python train.py --n_layer=16 --d_model=768 --n_experts=24 --experts_per_token=2 --d_expert=224 --d_shared_expert=384 --activation="geglu" --moe_layers=[2, 3, 4, 5, 6, 7, 8, 9, 10, 11, 12, 13, 14, 15] --router_score="softmax" --normalize_top_k=true --routed_scale=1.41 --balance_loss=0.0132 --balance_bias=false --router_z_loss=0.001 --shared_expert_gate=true --init_std_router=0.00679 --lr_router=0.00051 --vocab_size=47217 --norm="rmsnorm" --norm_eps=1e-05 --tie_embeddings=true --optimizer="muon_variant" --lr=0.00858 --beta1=0.95 --grad_clip=0.5 --batch_tokens=[65536, 131072] --seq_len=512 --train_tokens=794700000 --steps=8356 --dataset="wikipedia_en"
Below are experts of layer 3 (counted from 0) of a mixture-of-experts language model. Rows are named router (the router's row for the expert), gate (a neuron's input weights, with its number), up (a neuron's input weights, with its number), down (a neuron's output weights, with its number) and show model dimensions 0-255. Each number is 128 + 24 x the weight over its row's rms, rounded and kept within 0 to 255.
Before each expert's rows: a language model's description of what the expert responds to. This comes from a sample of Wikipedia text that the model never trained on.

# expert 7
Description: Numbers, coordinates, capital initials. Digits after a dash, comma or space in score ranges, coordinates and large numbers, plus single capital letters like A, E, O.
router [142 100 128  97 102  87 127 135 154 126 128 125 136 104 115 148 104  95 166 105  85 123 155 103 102 144  95 100 138 160 107  99 114  98 140 119 162 135 166 161  87 164 150 102 100  97 108  81 109 103  89 120 120 156 155 145 134 149 158 108 101 111 152 168  56 148 112 124 124 132 109  94 135 136 113 111 143 137 124 122 141 158 173 155 104  96  97 123 120 121 169 162 131  96 104 139 107 103  92 125  99 157 135 146 136 157 104 102 118 138 159 105 107 154 124 134 112 101 131 135 129 129 125 147  87 106 141 156 135  97 101 149 158 115 147 159  90 158 102 156 127 125 149 151 142 145 132 112  91 120 164 128 160 128 107 114 159 170 101 153 139 126 129 108 144  96 105 114 154 132 124 161 100 154 102 119 158 112 158 118 111 107 136 163 153  58 125 155  96 153  91 131 128 174 161 157 139 143 133 123 140 101 104 151  94 154 106 157  99 120 123 149 136 148 118 157 169 100 157 169 106 103 145  95 124 113 125 162 125 150 134 153 101 142 150 147  99  92 153 163 124 121  95 106 161  99 132  93 140 132 157 111 133  64 103 115]
gate0 [118 145 118  99 116 128 128 109 165 133 168 113 121 148 126  96 122 150 107 136 122 106 109 139 161 163 132 123 116 120 128 151 134 141 163 108 172  88 150 152 137  96 125 167 135 145  93 106 116  77 176 132 121 142 134 125 110 158 139 120 132 130 136 120  89 145 100 113  87 151 138  62 106 136 125 138 137 184  97 127  98 137 107  83 171 108  92 108 108 174 141 144 108 130 133 118 123  84  91 109 153 111 105 101 107 128 119  95 153 145 119  82 120 133 113 146 110 127 137 113  91 155  95 127 149 115 129 115  82 132 176  98 124 167  81 122 181 130 147 105 142 174 147 167 133 140 101 137 112 110 149 129 151 143 135 124 111 107 115 148 163 134 123 113 168 153 136 127 124 114 115 134  89 148 107  97 153  91 129 152 106 137  69 195 105 145 111 138 124 156 126 118 115 136 133 143 112 161 114 152  98 149 114 150 141  88 101 141  62 115 159 149 179 136 136 139 127 122 138 132 147  98 128 109 136 164 125 155 120 126 100 166 143 168 148 130 149 109 155 147 146  94 112 181 128 154 169 135 142 150 139 101 133 124 133 167]
up0 [145 100 102 150  64  79 139 182  92 134 152 109 129 116  89 138 128 125 122 106 111 118 149 144 115 115 130 138 116 138 119 181 160  75 109  85 131  86 122 185 151 130 121 156 149 179 115 119 149 111 123 120  80 152 129 121 129 154 159 132 103 161 136 145 117 149 130 118 123 175 112 108 158 130 160 157 102 158 113 137  45  96 104 118 196 116 100 159 131 122 116 156 134 122 110  90 151 107 109 126 158 124  93 105 120  82 140 111 122 155 134 146 149 137 133 121 138  93 130 133 133 105 114 176 129 163 132 131 137 118 167 120 127 112 109 143 207 155 136  92 106 121 120 103 151 125 175 129 158 119 168  63  72 123  88  80 140 150 172 154 127  99 134 116 148 122 152 158 114 111 148 151 123 118 140 151 143 139 150 167 114 175 131 129 143 115 160 134 166 134 134  98 105 167 132 121 112 149 122 154 136 146 144  95 160  89 108 136  96 157 127 150 144 134 136 124 126 157 144 134 123 100 131 104 104 199 117 144 149 132 118 147 168 145 151 127  98 132 124  88 167 117 112 125  86 109 176 139 129 129 123  82 157 108 105 116]
down0 [154  78 164  88 149 139 127 152  86 147 138 135 112 151 133 135 141 137 148 113 106 111 105 102 114 157  94 131 142 109 159 152 122 145 127 134 147 102 100 125 107 103 127 140 117 175 120 101 163 137 151 128 112 128 118 139 147 155 140 127 105  96  92 158 116 115 150 198 118 130 130 127  88 128 103 121 129  79 130  91 156 137 163 101 109 123 102 121 126 114 116 138 110 167 111 158 132 148  95 124 107 136 174 129 149 157  90 154  53 129 142 127  96 133 131 104 125 147 121 144 116 132 111 116 122 120 137 105 130 122 126 112 102 118  66 153 137  96 123 120 101  94 141 133 165 173 190 111 113 161 145 133 107 135 123 112 142 163 155  74 166 109 202 171 138 143 130 108  95 102 120  89 138 112 129 156 142 155 142  94 119 129 164 141 129 145 132 124  84 162 166 117 129 134 131 127 172 125 146 119 114 182 136 128 127  93 125 140 184 127 127  97 149 108 139 167  92 107  90  74 141 110 143 155 102 118 108 135 139 114 129 107 137 101 118 138 121 132 147 144 129 137 148 101 160 149 159 133  98 121 135  94 130 127 137 107]

# expert 9
Description: Name and title starts. First words of names and titles, such as Mary, Sam, Kid, Doors, plus some and plural nouns like authors, versions.
router [132 103 154  98 124 154 163 150 159 114 109  73 135 119 114 149 100 109 108 138 135 147 165 123 111 147  95  95 125 156 103 137 140  93  98 111 155 128 151 159 125 165 163  84  94 104 124 100 109  97  86 133  99 151 156 109 155 155 159 128 143 102 133 166 145 154 148 129 147 145 135 117 119 107  96  91 141 127 129 116  98 156 124 164 109  94 105 122 137 111 165 155 149  97 104 114 103 116 124  73 108 160 100 155 131 156 119  95 120 114 159 113  98 113 142 119 130 102 108 141 138 114 162 145 145 104  85 138 115 104 115 139 163 120 134 152 103 148 122 176 140 121 113 147 113 172 110  98  98 137 125 158 154 140 109 104 146 115 101 116 119 123 156  98 139  97  99 122 161 105 163 156 123 112  96  75 141  93 131 165  95 107 127 163 133 123 141 158 108 118 151 126 121 148 149 155 126 118 131 140 143 100 116 158 101 123 130 116  96 121 107 158 117 113 112 164 159 102 161 158 107 119  96 101  76 145 108 130 132 152 128 153  98 153 163 159 132 149 134 131 125 105 114  94 157 106 103 144 132 182 159 108 108 117 127 107]
gate0 [134 132 111  55 154 111 134 150 152 130 167 140 136 119 113 124 146 122 120 141 121 106  65 122 128 193 111 122  93 156 127  88  99 166 112 101 130 115 166 119 133 151 103 100 121 145 145 141  60  98 194  81 142 135 151 109 127 141 147 140 119  97 133  99 120 117  82 143 145 128 132 145 128 136 149 121  85 174 125 121 107 149 147 136  92 130 119 129  86 120 115 151 115 158  97 153 161 150 133 114 127 139 154 108 140 122 114 136 121 130 147 147 125 122 112 127 102 110 112 108  92 134 111 122 168  71 134 121 149 138  96 121 137 119  94 137 105 122  98  95 116  92 133 120  85 142 154  95 147 181 112 143 167 161 108  66 142 175 128 157  91 135 130 123 132 130 154 105 111 104 122 132  95 135  91 117 129 132 153  97 114 146 111 108 140 153 113 109 120 163 136 154 108 152 140  97 131 122 104 114  78 105 165 151 176 116 129 125 129 138 151 136 131 152 176 140 159 144 116 136 118 142 129 157 123 160 159 134 127 106 174 172  93 155 121 121 147 148 133 104 113 111 140 129 118  95 149 139  82 124  67 155 116 100 138 132]
up0 [159 110 116 131  90 133 130 150  72 114 112 125 141 129 127  74 134 108 160 163 138 107 167 155 135 111 116 155 102 123  99 155 152 126 138 203 103 136 117 130 145 109 128 127 118 158 148 149 115 152  96 146  97 126 143 138 120 158 144 109 144 144 138 130 129 136 129  91 109 113 134 105 112 126 108 114 118 111 117 108 136  78 120  77 121 133 135 135 146 128 124 144 102 120  98 155  98  90  82 132 135 178 112  83 106 102 162 159 133  87 104 137 119 146 108 161 136  64 122 154 156 163  99 134 165 153  79 133 146 140 131  92 100 118 130  73 156 162 136 118 127 164 144 120 132 131 102 120 138 102 140 104 116 100 109 159 133  92 122 123 167 145 147 141 106  95 123 103 101 126 148 107 160 117 155 130 133 138  86 136 115 144 149 141 128  99 149 146 117  98 165  71 140 153 152 138 119 124 101  96 149 136 130 102 154  66 155 154 173 122 130  89  69 103 134 142  97 144 113  86 144 103 149 132 129 117 103 115 117 134 157 122 118  48 122 114 154 124 119 163 137  95  85 126  97 117 137 108 168 143 161 113  74 123 119 135]
down0 [119 128 132 140 120 135 128 175 109 188 155 109 154  96 137 133 148 104 145  90 126 115 146 122 135 139 163 145 124 139 138 158 125 104 104 172 131 117  83 141 117  88 111 143 164 107 118 114 132 103 111 117 161 111  99 128 171  96 104  92 123 117 116 155 139 123 136 126 126 122 113 147 124  94 108 135  90 171 173 106 137 107  98 153 116 156 122 116 165 135 132 159 126 117 141 110 128  67 155 143 129 115 116 139 100 135 167 139 102 129 127 147 115 137  94 113 136 113 113 151  97  83 146 130 127 120  97 112 107 120  96 173 118 147 143 145 136  96 110 100 116  97  79 155 135  89 114 147 118 135 150 122 133 149  92 105 138 135 116 140 161  98 190  83 123 153 150 156 155 138 157 141 149 146 139 131 146 174 137 150  84 125 128 126 133  98 115 118 135 111 133 189 179 108 140 115 125 160 174 109 158 152 166 125 165 151 137 130 103 141 133 194 108 115 128 120 135 113 126 113 116 111 159 147 156 174  79 143 165 138 133 122  96 108 156 108 137 141 136 120 192 120  87 140 100 115 123 114 129 138 138 117 114 120 134 151]

# expert 5
Description: Digits and people nouns. Digits inside years, scores and table cells, often the last digit; also group nouns like people, those, individuals, students.
router [127 103 137  95 125 141 176 150 154 113 113 158 140  98 107 121 104  99 135 131 120 120 140 113 138 146  99 104 130 146 110 149 128 101 131 119 164 157 156 147  89 161 150 107 103 109  76 109 111  97 135  88 127 153 155 118 138 160 166 126 135 119 141 144 149 158 129 107 132  97 126 104 136 147 141  99 128 117 135 114 128 152 186 150 107  97 130 124 106 128 160 158 119  96  99 138 111 146 138 108 137 160 171 157 140 157 124 102 123 139 158 113 102 153 125 154 144 100 124 146 138 103 141 138  90  96  87  82 133 106  94 148 149 117 150 166  91 136 123 146 166 118 106 155 156 143 129 118  92 112  88 138 159 153 103 115 148 148 100 153 154 130 128 113 135  99 109 110 161 112 125 160 107 145  96 142 150 121 132 161 112 107 103 150 142 118 109 158 106 139 141 123  97 161 171 160 139 109 141 117 140 101 115 158  96 122 161 151  95 112 122 154 129 103 118 158 156  98 158 163 114 113 135  84 113  93 107 185 133 154 156 152  94 144 156 155 125  96 138 143 151 135 132 109 155 109 139 129  96 108 170 113 141 106 116 135]
gate0 [138 144 136  79 125 143 109 138 120 102 138 144 105 112 127 112 114 149 126 130 157  80 149 121 172 139  91 134 164 164 112 111 141 127 101  91 122 154 123 152 105 119 108  98 120 113 138 134 140 131 147 118 127 127 127 123 126 137  89 118  80 134 102  75 119 151  96  92 109 128 162 153 193 159 109 107 156 119 146 169 133 138  95 139 119  95  68 140  92 171 132 132  79 147 111 139 164 135 150 111 120 122 145 138 117 145 179 113 129 145 129 124 112 100 157 111 135 101 133 141 146 122 125 149 164 106 120  80 102 150  94 148 152 111 158 132 163 119 144 133 108 124 123 132 115 161 110 110 116 163 116 147 105 144 112  85 104 179 137 156 104 109 118 121  74  79 122 126  98 143 127 151  99 171 129  58 163  78 169  96 128 134  92 143 119 145 125 116 126 141 102 102 128  79 124 112 131 177 109 154 114 145 147 163 122 108 117 121  79 142 128 155 129 134 183 116 111  92 127 138 121 146 136 139 128 120 187 130 142 130  78 128 119 159 159 121 123 115  93 147 120 144 111 117 116 116 147 143 112 103 137 153 139 129 157 117]
up0 [104  98 139 153 153 144 118 152 149 126 169 140 124 130 119  93 154 124 141 103 113  89  96 160 151  93 147 115 126 100 145 127 124 145 148 145 149  90 105 130 127 155 115 115 166  88 147 149  95  92 139 104 114  93 123  80 100 141 139 122 150 116  79 158 125 109 111 121 172 104 116  98 102 118 142 124 153 126 134 111 162 133 130 131 130 150 154 115 123 118  79 130 127  83 116  92 163 132 150 148 134 107 129 172 129 124 116 128 144 146 148 128  99 124 153 140  82 158 172 141 121 137 139 109 150 142 100  76 148 147 153  94  94 141  96 140 125 122 128  82 139 113 109 164 114 134 164 129 158 111 109 147 116 124 123 124 106 115 110 145 163 113 152 176 124 112 147 125 134 127 175 117 138 117  84 115 105 178 109 161 143 115 128 113 190 119 126 120 120 136 175 125 133 164 182 125 143 137 143 128 176 144 156 116 112 125  94 141  95 107 115 134 103 153 123 143 138  86 125 117 148 125 128  96 110 104 134 138 106 161 135 136 113 137 119 128 153 103 127 151 102 104 113 133 149 141  70 125 155 153  72 114 154 121 133 104]
down0 [121 120 112 160 138 178 103 110 106 149 145  86 180 142 130  97 144 102 144 149 180 169 138 120 148 131 153 184 138 146  98 123  99 131 120 129  75 119 103 115 157 140 125 136 137 169 117 140 128 151 132 161 108 125 131 117 144 112 114 165 124 148 124  67 135 140  60 163 147 112  95 128  84 124 109 150 101 122 142 111 136 142 157  84 113 101 114 122 135  74 135 150 155 107 106 104 147 152 134  80 135 106 121 139 129 174 104 119 122 143 149 123 137 107 136 101 170 155 116 158 156 135 105 146 109  90  71 118 119 128 153 128 139 135 138  67 144 133 119 141 121  59 112 141  97 108 107 132 150 108 132 129 134 133 165  73 108 135 118 127 135 115 162 175  99 136 116  98 115 134 111 155 109 143 137 142 214 110 116 124 123  92 109  69 173 121 148 108 108 163 126 166 154  67 140 105  80 159 131 125 129  90 127 121 147 173  66 171 119 118 136 129  91 106 128 110 124 129 120 148 131  68 113 123  98 147 157 138 117 138 134 118 163 122 131 118 165  91 111 134 133 159 123 161 140 130 138 124 105 108 136  93 145 132  82 178]